Experts of a small language model: 14 layers, 646M tokens.
Below are experts of layer 3 (counted from 0) of a mixture-of-experts language model. Rows are named router (the router's row for the expert), gate (a neuron's input weights, with its number), up (a neuron's input weights, with its number) and show model dimensions 0-191. Each number is 128 + 24 x the weight over its row's rms, rounded and kept within 0 to 255.
After each expert's rows: "gets" lists some tokens that make up at least twice as much of what it gets as of all text. This comes from a sample of Wikipedia text that the model never trained on. Tokens count by the router's weight.

# expert 3
router [149 131 142 165 149 134 133 157 123 121 116 133 123 185 129 148 134 123 141  97 147 110 122 123 134 136 129 186 162 129 158 140 140 134 152 131 148 116 162 127 136 130 169 107 136 126 120 135 101 120 127  91 160 129 124 132 159 105 125 169 146 128 133 167 138 125 105 120 119 146 117 133 188 147 151 161 115 107 139 136 111 130 130 125 142 185 160  79 112 160 117 115 178 163 121 122 157 107 119 117 158 133 125 113 121 111 143 128 116 141 106 168 156 155 120 100 165 141 124 145 150 128 109 137 130 165 143 127 182 125 166 126 151 115  89 159 123 140 130 117 170 113 158 163 121 164 168 129 152 133 137 124 125 157 163  67 127 163 153 141  99 114 126 108 119 123 138 163 133 107 142 146 158  99  98 135  83 104 138 182 125 130  75 117 100 117 118 103 191  96  94 190]
gate72 [168 121 123 150 138 148 108 154 107 170 142 172 171 155 105 139 151  60 135 162 135 158 116 126  95  97 119 127 128 112 173 144 150 121 161 140  98 126 129 131 140 115 156 155 165 136 109 132 161 119 106 148 134 161 126 106 143 122 121 135 135 120 138 148 124 133 133 200 101 129 113 123 171 148  98 135 119 124 124  89 120 133 125 136 145 118 129 121 128 114 128 172 201 126  94 148 137  86 123  97 118 113 133 115 121 142 140  96 119 151 105 134 160 131 170  91  90 139 112 120 148 103 161 160 139  74 123 133 137 108 124 138 164  97 151  98 149 146 128 131 132 103  93  98 119 146 104  85 101 141 107 117 122 134 132 115 100 122 148 106 122 145 124 110 127 105 133 152  79 156 118 118 144 134 120 119 142 160 167 151 157 161 127  48  75 104 134 127 149 144  87 141]
up72 [114 113 163 144 136 119 109 170 161 140 109 130 132 103 118 147  59 132 108 161 135 105 106 157 144 118 136 110 132 154  83 125 131 129 104 128 139  90 127 150 117 152 126  88 124 110 125  97 154  99 161 103 112 146 113 126 130 146 146 157 101 114 150 124 144  97 138 123 161 136 134 156 132 112 147 128 106  95 144 134 147 101 100 143 115 177 106 156 120 118 127 159  98 145 165 158 133 122 204 139 106 101 116 136 132 141 120 144 148 119 150 108 123  96  95 167 151 127 117 112 156 149 103 101 121 159 170 138 138  88 131 154 154 162 108 125 127 147 102 118 136 148 130  91 107 146 150 138 112 114  82 132 115 182  90 139 120 134 139 173 122  79 144 144 161 146  91 106 182 141 138 139 151 156 139 162  85 101  72 128 146 121 166 134 194 128 119 119 131 107 112 125]
gets: ".", " in", ",", " and", " with", " as"

# expert 7
router [131 149 135 149 124 123 111 170 139 101 116 143 142 182  91 149  97 123 122 120 137 116 133 128 116 122 133 141 138 129 139 145 102 136  97 128 137 123 150 157 167 130 173 107 150 140 118 132 108 138 125 126 142 130 119 128 184 137 127 160 169 123 161 182 150 114 135  98 136 147 148 153 190 136 144 130 124 106 152 128 156 100 111 124 147 155 154  54 133 131 160 145 152 121 111  94 152 120 114 136 159 186  90 136 144 134 146 123 152 128 120 136 131 156 128 140 164 164 119 153 157 112 107 135 116 155 143  96 146 119 146 148 120 129  94 133 128  91 117  97 153 111 136 165 123 158 159 141 135 154 171 109 127 143 133  98 127 153 150 146 151 160 136 123  95 102  90 165 134 108 123 120 143  99 143 122 132 111 160 190 120 138 100 125  98 164 134  74 198  92  86 169]
gate5 [149 102 153 119 125 202  92 107 142 135 105 162 107 168  68 137 112 107 126 117  84 124  76 125 139 150 107 133 110 145 156 123 142 141  93 154 156 131 115 150 142 162 129 177 151 138  85 149 111  94 129 151 130 137 101 104 150 149 101 149 128 150 122 191 107 162 118 129 140 146  81  83 163 116 112 145 162  90 108 123 139 157  97 151 150 147  96  55 114 154 159 117 110 136 118 165 131 132 147 128 125 152 146 126  98 124 140 130 130 148 121 142 106 118 133 108 140 130 122 124 124 123  81 120 127 161 169 107 173 137 154 125 123 163 122 151 128  98 165 110 180 119 146 137 140 120 134 162  98 139 114 139 102 154 123 130 117 166 156 165 144 156 104 121 143 120 104 151 105 114 151 182 111 145 130 152 148  99 127 144 135 112  93 134 145 126 117 140 136  99 129 133]
up5 [119 180 122 168 115 149  95 102 133 153 145 107 124 116 125 140 141 129 178 121 101  78 104 119 128 133 133  93 163 109  88 133 120  99 110  97 133 119 157 138 119 113 104 149  92 148  92 131 149 121 146 142  92 180 129 155 180 132 129 104 163  96 121 148 102 139 167 147 156 115 135 198 121 146 132 180 102 123 173 123 155  97 103 107 101 112 143 132 137 130  76 103 144 107 157 137 124 135 124  94 191 108 111 114 134 141 135 106 137 129 120 155 107 126 162 102 138 141 122 104 137 142  93 106 163 121  77 121 115 102 131 133 142 111  80 107 156 142  79 168 160  98 169 122 133 139  79 113 127 132 123 130 119 116 166 122 151 144 133 158 122 106 119 150 111  99 133 154 174 152 118 104 114 138 146 107 118 156 148 134 119 136 107 122 113 163 136 144 134 150  97 122]
gets: " the", " a", " that", " of", " first", " his"

# expert 0
router [127 124 163 114 124 125 125 160 139 147 141 120 128 209 158 153 138 123 138 148 120 150 139 123 152 137 129 125 172 154 153 141 137 108 137 126 132 113 126 113 117 134 159  95 139 123 127 131 103 123 132 153 123 156 124 154 178 108 127 159 115 128 149 177 116 139 138 136 114 149 197 153 170 144 127 146 169 100  96 133 111 139 112 159 141 192 130  94 141 141 152 136 136 166 103 106 155 125 106 140 124 143 116 132 125 115  79 128 121 131 122 104 107 147 136 120 145 139 114 141 154  91  98 131  94 168 148 123 109 142 158 118 126 130 125 167  90 119 121 121 173 106 175 154 135 156 103 133 104 155 111 166 134 135 155 105 126 164 177 131  62 145 122 140 123 102 139 174 146  76 154 114 118 138 120 126 140  87 178 161 104 127 100 145 118 133 136 140 198 114 103 149]
gate5 [116 141 108 157 130 106 110 176 152 203 132  96 127 138 124  97 133 151  99 150 117 142 152 124 130 142 171 128 178 152 131 108 112 114 106  96 193 128 110 130  66  97 122 155 161 125 122 129 133  99 141 135 137 166 117 129 125 125  89 136  96 124 165 167  98 136 143 125 140 182 144  77 141  97 117 158 167 120 111 123 144 149 121 112 103 144 131 114 127  72 151 122 135 169 115 168 210 119 126 104  96 153 104 136 111 149 135 133 125 119 122 115 136  92 112 112 160 162 133 124 137 124 136 127  84 147 124 127 113  84 171 157 140 133 128 152 142 118 114 120 131 100 145 140 125 160 137  96 123 174 130 127 112 149 106 146 142 102 136 124 147 126 146 116 129 129 119 178 142  90 141 142 124 143 154 149 160 123 115 152 125 184  96  96 121 130 108 137 165 128 118 124]
up5 [152 191 134 138 123 138 136 153 122 183  97 118 108 144 140 145 172 142 132 135 109 117 102 137 124 169 123 117 159 117 139 136 139 106  82 138 142 143 120 133 107 157 145 122 109 125 131 102 150 137 104 156 130 153 123 134 123 178 134 107 146 125  95 128 129 146  94 127 116 122 159  92 128 139 116 164 160 130 139 139 111 102 117 184 120 133 122 134 100 162 147 166 151 123 134 124 154 132 113 164 124 188 107  99  95 147 107  88 151  90 135 128 128 120 148 102 147 115 106  73 135  98 120 150 117 139  74  74  88 152 139 143 129 155 114 137  86 167  89 114 149 118 140 129 146 176 122 166 140  99 120 183 148 106 159 140 146 127 127 123 156  67 109 148 102 108 113 142 164 164 130 129 132 112 115  85 125 125 131 144 122 170 115 124  64 155 126 120 150 130 130 143]
gets: " |", "\n", ":", "==", "-", "|"

# expert 4
router [172 126 159 127 103 116 123 153 120 168 161 144 161 172 135 197 120 140 156 128 137 138 153 124 127 124 138 121 133 121 135 153 125 158 116 124  86  95 177 124 127 126 192 113 175 126 123  86 135 123 125 133 156 114 117 122 187 140 114 118 130 131 138 165 107 132  88 113 130 144 143 165 172 177 144 108 119 106 157 164 138 153 131 123 131 175 127  73 138 170 143 142 161 134 142 146 156 113 121 122 158 143 142 137 119 116 159 132 159 140  88 133 149 171 158 102 135 174 141 122 131 111 136 126  76 159 142 121 121 118 105 129 139 146 127 138 143 132 142 149 152 109 177 151 101 144 146 127 134 145  94 128 131 136 155 111 114 165 133 134 117 118 119 146 133 114 110 150 146 112 164 111 150 104  94  95 118 120 157 144 107 133  96 148  98 138  98 105 130 116  70 200]
gate5 [114 121  91 127 139 153 113 111 133  99 125 141 161 144 176 145 123 163 124 151 136 108 120 139 147 150 157 132 175 134 144 147 114 101 133 129 147 180 114 113 126 123 157 116  87  71 119 143 135 138 135 144 114 102 103 114 169 124 141 158 128 150 130 140 157 161 142 106  96 136 139 136 138 117  95 157 164 129 131 138 132 156 130  87 131 140  89 122 128 102 180 132 100 190 130 124 186 128 123 123  77 159 109 141 110 111 141 121 208 155 119 102 152 112 120  82 141 167 114 131 172 175 123  96 146 131 133  95 134 113 155 150 171  91 126 108 141 118 126  91 130 107 139 119 135 141 165 119 125 102  98 106 132 102 134 139 130 114 169 171 112 105 115 169 138 135 138 102 118 130 169 119 117 126 119 146 151  84 143 155 147 141 149 127 145 153 157 139 170 172 118 150]
up5 [102 105 101 150 127 125 115  99 134 111  86 191 122  86 176 131 132 119 130  75 137  93  93 119 150 152 136 144 132  93  91 120  99 130 100 113 155 164 113 138 142  57 145 146 113  74 146 133 153 142 112 176 128 114 123 125 142 158 119  96 132 112 133 109  89 165 139 121 101 119 104  89 118 144 129 131 146 133 132 162 135 108 118 113 127 152 127 105 180 114 157 148 129  76 143 140 161  98 133 113 126 160 114 112 123 148 138 132 140 105 126 120 152 140 123  96 102 146 107 105 122 111 169 115 137 107 144 122 107 126 111 187 196 137 140 110 145 105 117 128 133 117 115 111 124 123 159  82 127 117 141 116 123 145 114 110 132 147 149 157 136 140 106 144 123 111 116 139 168 169 124 119 165  83 137 127 135  72  97 172 164 129 134 171 105 127 141 112 119 178 147 139]
gets: ",", " (", "-", ":", " and", "8"

# expert 2
router [138 133 155 145 132 133 119 128 145 131 130 141 151 209 117 206 163 127 129 134 149 136 137 131 126 125 122 159 152 145 144 142 128 135 134 139 122 122 160 134 142 130 190 110 147 126 123 134 135 139 138 128 146 120  77 127 191 142 120 158 159 129 146 174 148 140 141 119 132 138 136 147 215 151 144 140 111 122 133 126 140 139 126 118 164 187 120  33 110 122 144 169 139 147 121 140 148 116 121 125 139 150 117 147 144 126 109 129 146 155  92 137 148 182 152 112 148 163 128 138 134 136 132 148  99 152 160 137 136 125 142 142 148 100 106 135 105 126 130 139 163 118 147 147 120 149 147 108 127 135 131 133 134 153 138  96 115 158 147 154 112 133 121 120 138 107 136 167 133  98 147 128 143 130 133 126  93 121 153 171 145 150 120 111 106 136 132  96 161 124  78 219]
gate5 [116  86 104 117 106 168 125  83 132 164 105 144 188 154 173 126 150 137 154 138  76  98 130 106 128 114 135 151 120 130 161 103 124 137 124 111 122  83 114 139 116 114 142 110 115 131 165 115 103 123 132  73 108 105 157 117 133 133 156 127 100 133 152 144 100 148 143 178 116 115 140 177 154 162 156 157 115 121 115 151 167 120 151 162 169 149 107 112 165 145 150  86 101 155 134 141 101 146 128 142 137 153  88  83 121  97  90 121 155 114 135  97 147 125 130 124 153 126 135 118 165 126  89 124 141 161 152 130 125 123 156 102 119 154 106 160 143 106 152 133 125  72 117 160 158 148 135 141 114 135 140 137 130 128 155 163 151 126  80 142 144 165  98 121 127 130 132 131 157 111 146 101 144 167 166 137 151 130 159 130 117 164  74  89 111 131 132 131 143  86  99 112]
up5 [121 152 120 134 124 138 171  83 126 129 128 129 137  93  99  89 144 124 112 113  92 135 140 155  87 156 118  90 141 159 165 139 137 144 130 134 146 131 113 110 127 133 111 149 106 143 156 151 152 181 110 157 139  91 110 134 135 147 159 122 126 145 116 103  63 128 136 101 101 116 129 142  79 111 103 147 114  97 133 128 121 109 161 149 134 113 120 161 134 129  59 129 102 134 125 105 141 125 124 149 108 207 132 130 148 123 151 141 145 104 106 140 106 145 127 103 120 167  67 143 120 126 141 132 130 131 101 101 118 177 163 171 137 122 121 121 127 144 117 126 132 133 133 137 208 128  96 108 127  95 124 149 178 137 133 155 116 139 130 101 160  74  88 175 147 153 117 143 140 116 116 131 140 128 102 135 144  93 123 135 157 103 127 159  89 181 103 142 134  98 123 116]
gets: " ", "–", " =", " –", "g", "="